From a checkpoint of a small mixture-of-experts model trained on Wikipedia: 4 picks a token.
Below are experts of layer 8 (counted from 0) of a mixture-of-experts language model. Rows are named router (the router's row for the expert), gate (a neuron's input weights, with its number), up (a neuron's input weights, with its number) and show model dimensions 0-255. Each number is 500 + 25 x the weight over its row's rms, rounded and kept within 0 to 999. Numbers have three digits each.
Before each expert's rows: a language model's description of what the expert responds to. This comes from a sample of Wikipedia text that the model never trained on.

# expert 62
It responds to: Line breaks, dashes and colons starting infobox or taxonomy list lines, such as Genus, Species, Born, Occupation, Coordinates.
router:485508544453491514491525500517498506450501462495500491490504513440500459505475468484526454507549548487478440500539533506471498476485482522536531513466521515523515469498514491494509450462479478479463480496493491513497489483510508502522499498468463511503440497497508475508529494558455512555480543525476506523521482475547484498496476514491486479521475485506507500521503543513519522471542537497482504494539470509480522443505511513526496510491515515522491479500444470561499505491547475482472482479501498491463535499542476505476487489487495462467502516469487515490528497518514493487552502451509504506464471503521518570501506426553476514529505496525550536513518492515496472512487508518500500489517437511490527488517490491513503521455503480472496514496530489489498481497519476
gate1:515498491499458461475506503528509450499525515492505517505537531441485514465459505461529448494484470457477428485501518443502490480484522500516547481481488520485513457514510485474451500531442482504498505521525516494544510513532511489487541484508492504491493510472485498520519524489512520499484521477527514493534516458503477513451496537569493529444495454491486506504507471511518515505525495501492512482482553528456468494500511495513493453465516510543520472501467498518464494472518500500497473559523528472487469487496509468483465497525502508434501512498517464509520523502515468488510510493440489489539475483487503532483521498469506490452513478510485486499531477455565527512495487483482521487507500478481491485493499481506516532483541458487525535511503514502487441531492529
up1:487535526517518520487555512481440486470500544510493534514519484474523520541488533506517539511529484498468479496484481492496528515526508475496494490509501493509482524557483489487533481505533489513559530479434457543465530476503505481519461473499481525520444524504495496525485518490470517541514486548452481496503498484469497503498519495514466472515515536463546510511530483491460532476500501512487470545517527513512497498532510526517499420490490491461485557504472518481527530511469456492499466492528525525517517496492473498488499473488470507520534516453517481496502483528497492484493507506504534533495502513536471514471473496506483498517516470482510519481466502545488418522532519475509527482473505469516526518514480492495520455451469514524464463507494505510462458495507527
gate2:552523483517525486480492521509510472556497531478487498523515485497520500525502445529487516498503545508462487472495485479529497479530526540494512503465446512537496457479470518561539497507511460515496518493488495428530489496469530519489509509556512500486501531509522490478511491544456523432529496502541499515490469495550534498483454489466469483512475527509522481514465490462513488483490471521469504535498500509540490489484530500557491514463518500536518508473495490502536529487507473543486553509510536470450483475481492525502536503505482525497504476503516500491482469488519553497506536493482462514517532515490467514498535506543461518498468506484547482528518494479470506545477499489534466515502481477543461504497496474505534530481486462509489522510521518537519499527478521
up2:532460494540494536428514521517499504470477532454466524510485464476453510498524469476535497499482511510507524457494490488491491468510498483491518490501480466532550530525449525489525508452558469507496493552497518475485482511453486500502509479516505527517473546477508489483466549505498475467510555452455528475475491459486541470508489475513509453533485508484541508476513493498481511487497493545504491474488516491513469477491487476507503483498514481533526500511533470513489516491514462507495532517480476476468525478463497479457509523545514496499469528463508523487546479497527501517509450495515488527503530498491521485499484524473481481471498519542505451493512526531491483526531500478465572528516488523526484505479467481468502510555491514527489543508509508491497551489532484
gate3:499503490515471476506509535491466474503470503485530525477506506508508495520489522517477465469503460504536474499514492549511461496521501490476471532498491533483482502510487495508537496469469448489542512474532469556517518524462511535462501503523527513528531517529477471511473495528493469536514450524480474507479519508534549510496533526509479510530516483496536526509520442516519501549485489492469482518541453517474508491504471512488464454534506491485546510438472470493515508531516501498469506491494566485454489436490500541492514487514505528533474460509528469523514453491471532493508496484488466489458521536542535494485505506514498474465519514493539528493485535487460443474473488519513484516479495509493508519450482545462522487478496497492503516479518530498508487487547490
up3:491473477496541519507506515465475486480499497486500541528501507544495507587500491483519500479505452482445490474504457496510524503507503493486458507488487497517500490504471498475471520504555454451527506462529525513498488508492479504487527525533540514510505471515440546534495521506502510534487480500537446475476470546446532552518506488489466483453504489491495495503485497501493512484504527450477529480483523532488515480476507471501468459487482507527504497504525519472461555547508505518515512503480546505480478480501501531502524467480496493523477479524519484519513459532513476493519491542462493508524521499462522530536489496495543505499476533537511491531530545495495487480504444514489515481459484479477511520478512517466493510541481464504473504525473546508569510494474537
gate4:515475519496488512454516497522513529514444505500493505495524505512469515507512505498486520502503504465495461482492526515484472525477494530492533489467517506480521517520476474528525509473481500512474496508531462492480521501484494558517501503536475517523483516470539471470514547508491494495538483495486489438517529524572502479509455536480493492485513495505474518486500514467475493548526515477540461518499482482483477483542464493490529499481517552493529510499494475501464472511492540516481506531512474492454503503460519487524471527455484501495464480479519512497485495451478472544475506440528532475489503483490507482481473498510510499446512504481507492538532499487516535473473538544518503483575455489505477427570483519476516530517557499510478507516486491491550502538526520
up4:456522489564558459498484498450525485486544486486485505506517466552492469513504535491457492493488483478512502523489507519507517529509494496444483510503507507474464512476514474539476494518502505514476505493500450529509503558557506509483519485497514457508474491523508492538502497503500516525522491506553527544484497538479472535524524494513489447481573492500508509515516497506471508475492517512449488517489534536474510469492506502520480493537492490487512426477485479531493457532466535499503463505492487471518484471471521506500499489479506464503509436486468463527502540494476521454524476491471513511483503489482498486523548483475460479501490552494515497498509507529534460524469489464486494479438482503531489484473515494536505480500500487490512490498492460545488530513451535

# expert 28
It responds to: Words inside titles of songs, albums and artworks, such as Love, You, Me, Night, Peace, plus name fragments in lists.
router:561514523490487502513512484475512494512481513490463482508447475503475468508436467480501497553512521529503489515521534516512472494497475466485512509491495504565541485502438522473457502494497496463481469456477493507502477513509497511477509514507479501546482503509493466535533515488483495528505483530453514523482518445490506500507546494504497507540511517504500494541500498589519537488525524478516479513486499453514506509529473469562481498459462490501471518477461469485516556498503500485513503464466498447487525495482509488469522555497522464493506566484507528488494482474478499482530454527488498495508509479501507509508519475517492453502566503485528496514516510492520486475486464511501465510413519513484499513497520484501531499468519523491492502551503528492510507521481503
gate0:514524466557526556508446516454503510456531524539470490505495518503512509531492504459508501521518528489522484485480477521498517514504455492557478519585510512517552493478502519526518532499463522542514529493506519508519495518518548515512517526508510488517508480498496485520449523506514503480508488537477499476516524504466496508464486493482489497492495541514553518458531487495532524544461446489497509524457490463501489473509508501554516485483525476464525536532539475452502499497508457446500503469498470475514535525487490506483467560531496513526494554508487508501488472487509514476469516501494535511482497514520517488540509508515486508472526491503493515452538457454505503500488503484531502492458479499492515512492522495495516474522510529478490505526496552440495518473537514
up0:488579470469538476480476474511487536482540546492465481488502533501514516504472479492494498503505486482523512467472498489529498533520522512482476462493508462513512534516547453509522523470467511479539485493512507521542492495505509485535439507501507515526547495502492477558481509492489496532474511503485477494477490506541501496474495494505439495488549486521520502493535502525502503488489448503477482461499461492474514502482457504520513482547500488503521500564491483491445516515504499482484484463485505502488496469493493499469538481515562502525490500516509443481495507464462509528490473495475489510461522522500470482533517470449494516532498510524524495493531487490479511516472527484510498483511547518469503542499490465500519491514509507548435458517480511552511434500552537
gate1:477526513522440501487458501527493522528502487517508532520472479511499516540502437542516501498477498485505536498466502477490492478428475494515492500510456489473509501495520466502498481524458499474471469473509503492486460482523452497475508482504495540535513485491510514510531484513467509527537562482513472518476503464505543506489504467507484525535482517456491473509484535487486504490509462543486489460466511457488537510490492468537503467492476504445487546537506523540542519494515506455534493518463483500474455560499511495486485503501505514537484530491467447490506472488481465488536505495519509486467491538524480478498502469492452483475545519501511495531480516500527542479524467495473493518464508488468531515487506530483467527489503505499537464502472455482481560463486519
up1:526499482520525498506514504467498482483471509498532539563526508486478489488455467494485509513481548463547496542498482463511462523491474523544465498495507483545503468539555502464523508519481494492445540509517496528505520465502477523541478475524512521506510537456511476487490538488490428508484472542429505487452542573492473494527479484514477512479493517473509483479543502481483452532526516514499483454481488485496499481447514476461561475526495464502486510493491501488501455507493480489500471486489491491518477513540492485488490512518502498493535504546486483526522497447501504505495505514507510491527506478503508516500485499516456524500485480527509503467494466495520519494486487500506484509497504498514514522436504513468566486501478504468475478521511480471439504463493524
gate2:475473504482520544472513489500499519502514511525468494511463467522489533487534513484518500516522506483532534508523547510519508509509527561523533470470536478527500460539495517525505550484526495480450498458496507480525478514514522454509528506520499485505513547501539460463524509484500517516489478525534558505518564507485519519481469496480499487483534491508483496495499502524509466519513478486495526525478491507521459495516516495479532489542499471491494485486498464476548497443515459470485470500502454499487509501483492533487496521478434490501510454511478493530488492515464483490531525479441529508525526444465481435527484506498508521492438524496525509531469545471500498503512529520516525518500521470522507454492493464551522511440533472492458489469502503514512493500521501
up2:465457558431495452457533502521516478461500483513505511511449526486482461475513499508478521456454503471538504542473490476483528470499518454500497506494540504483545502506495504547481428465494517513541519493485461501569481519487497485532490466504506485476510440514509504481496487530544493526504475516493508496508523488464468523515451501518553486511562486497495515505508485490497477496504504510523537454471508523517474503512478519513520490507470548492497477503488471552473489500495478491499532500525521510515488541494474485505525473481497482537538503488470494482474496474497503511472512501523526448471513468534458453523472474495511526495502490459478534490527452500472512484500523535497475497477501496462539485472550480465511517517515507479499494509479486512489503536486516
gate3:494532528506546510502498511494518476459478510532511532484495523497525472478493515555521484484500533471513453509444515492458481493493490507525516500474512529538518483507491497464516468503480481495527479477525486493539512497544516515548518457453522544539488528511468496526514484424492505472479488484464513522497498476522468494493485481503504514517477508455530489524491532492492532535496515551493437529468453499503485504529495477477492504491529491523469470487485478460460511519503502536482493468532538467487485470493552457507515499486519484480543480479519449533512488529516417475496491483515498469531535492456484483499493511501526502483487481494527499512488509477508470500467476525512537501541495497462510484497525512518495439464524522459484488500504480482502533457550480
up3:500477512506515497478507487485523493540533460496455523518549502492491443515486473522467567490519487547493515497538459506460528498498495482489516489485473462473468511529460523500524496553505513509425509471504491467455543501505502514477498465406508495516538546528483499486476494490480444501542526512496507466509511539523527516532502521495526481505491504500514504514482476469513552508497487524521474513486502540580522508489465515511504473499497462485490498503511463511522476505528497513525533541480518516544462511486479526455481497494522520502497483482500469502514514499530505469500533501502532494500519498533534524499529534537487499557511540516458541516515509492535457478513439526482489477473482485498504521521497514516521503514518519524498505512491503508522536497521479

# expert 7
It responds to: Dashes, line breaks and field labels in infobox-style lists, such as Born, Coordinates, Genus, Preceded by, plus end years in career spans.
router:485511553442473544489481447502531478485517443499509463498510555494512483488445477492514492502554556480448468496527535539459482468510487509526501463468531519524516492540480484478520486447504497516508478490541502500496516468523497499506504517478469474558477524496517473502523507526486493557466499510500493531526522497508485510482524497526445516490473502502501486515512496497497495430531536490491469534514478496529478476511467514506520513473515493500471518497476495526495522513519478450494492514530469528465516526519502494489493495492519456477496505473543471487490428495500537484557501477470536525492476511536508533511524476533464506491506503496508539511530514529509486502489477479515460513537466532521526501488542505536480530461488474515521516515507489465499486516502534
gate0:490474508486513523518504472499516501498564462489540446495521489470488485486489472495511528479508474456511505509526518534523464539454526534458534465529530484516488469483485524488527516512510488522541532536473538522485496476514540451439523529508479488497533545497478477497488541521482476524526456493480509502515515522492455496463483456536479503532493505483504504535540460546506509499495527488517501488521525512546524501493523520492487500505502488498499490483505537553503551502476449491516476512479482540480514510484508470534492471443487483460506538541477441517472472490488485502520456515482493520500494467478513511510479508538479497525521488496551505469512497508527487492477546558523498495528495502478528478469464467484533506492528484535503500534509498489534467486513463
up0:515541470480467489517529541472442423501496494503491506498509445511516490518465492518531480523527510500511490514477496499504510488500532475500484514455498487505530502492523506508511527484449510476506478538565451489476513504481492505477474502488492518460508508557539461502486487490501519502506504512494495516465495535482505487469515538506527453494506471518526491518557489473498531507480514497457497475444491520475448484517504478506493437491526454431476458491497503516530509499480479507489484496476478478492526467501481475539497489521454497468501501470481538518475515518456496456529494523507519508497560462471486520523484500548474502509470504528491439482488514530488490501527509463550507467473504482467557489474528513499497488471524557491514485498513491482476503510492533
gate1:512505514489514466521465502511490526543467514503555473510453542543541516475462484500572484539544541520500515445482522492485480529480529455567506512493510491534487487522498498478478488430561524486498475530526516501507489473483531539513485481504469509509496485534495498508502518515476518500517503515477488493504489545482509539492496503529464524487457512531479509536531488496498502467512497478492520542526478509475469479506472504521491551496508524500526496481525506495508489478458508463494520507492515525494488509574530479532489513484502508492473508504489479504523467508526507477502544442473530523493512489478490455512498521474545477489524504478533518506494509490499505488450525461503472481500459459444479522489477483475488531485519544496523504514486493508517422512531512
up1:453471509446515498539522478561496493510499525496499459517512462543537494478524532451490528534505500516485518559518508561494512499498453475511528523480529509505493540484497510518513505504546483496521485533504491515513553495533513493484448460495508467475482508526514540450495498520496480502468529471516490550485476514520493534478493465543504489517484490460471512507582441475515521481497498509478505508528495525516477499520488498541492489514560481506468452470508501522510472533495520464490508476547534521486482482507496509534486493558559548495495514515487470509468510482542535499474489492484431516496467487507512476500498497526482494509531475503484486497532501486500525470491480480499531494489484520512513508487502502542512543517476478462506507536488506529466482489486491
gate2:513415475517521481518493501492524543472509470483509535470502521503514516442485477502538516466513506444481503528476498504490487508486513525454531471482477505478491517529548536509447486447493472505533506473524519541465518488448498500516522482533507492488524520524511506536518483496498494509498491516520476479494489505519527499531474516461491473519517508536472471495490453480527520528476509473523460480485483486490509509518498517525487453468480544490452500515509476469529519509509473509501473528527508522514533529528549482509502510479484560486529485526460432494486521502558521493524532493469524508475482499509536471524526500520434507522488514498502483467454499439540474476515532485466478492508510497486509461487502514517508514483488515561483482506496505531532486525523520
up2:467507461504492504521501489421482532471513547495560467524516482474535548529493502503528481523495509501494486475466479474492480504457474473535512518497494507516515493520525521500515505501526494486446506500494542465497512485469460512479506498538523500538531463515486493547490484496570480515492496528528467562514551532507492479524497481522522522504490483523495518473532498500513488534492515528466488473483525529461508543467506489482526521529491466500514517528501509517526513499539454519496491522486522512520499528499473515494495475458477457505493485523518487455488526518455503470535498510505494523500465526511506492495501507459560492492549466491521530534496494513515504481506494535471547505487478529491441500554529529495502486490509507497491476575489505514541505489459446
gate3:514471444501489538496488532476506526491469435514540487425475550472494506485458551500548487524566485496529447523482515531463490512506490490489490438539531496472513455525475450495508487481475516497502477462527507514468514525472490526515518482507454519523502501451495506508505513517526505487466528492518518496510475550478503498474475476474485485511474495495483551529484489501526513504492513529516516507509523505462492541537503433467492501471485503509499534455480519508507530496514501483506525544560478473517528500526504483489487478496527489496488500470518543516466448496481519485503527499543525494510532480510491484512493506496516476463458491511530464505518482527514491475513482493500501497512527470494467519517512528496496490500455544487515479539533562468515500472515508
up3:510503509525506516524525504518497474511499494481447500516511490489536523492491498456479533495490499509494494508509496509534507499543485547507467495453468482559563527503555501509506493488453462456495447536510522516529479502504481486478453511525448500488543512487475539511526510471517498495522487492481526519495470473492496454512453484485518535502481501467468500474491549486521455474526523493528503523553480501526514498480500568479466508461481506510512484524471514491494514542508490550494473477495483443476472488524479494495510476470452486511505475469523506461513513464483511526540511474476470468527493475494537521504500500507504464474481506481499513476472512499508507452515519545530489441452488486496508475535519522538506523545515517497529507473503459460451489468481511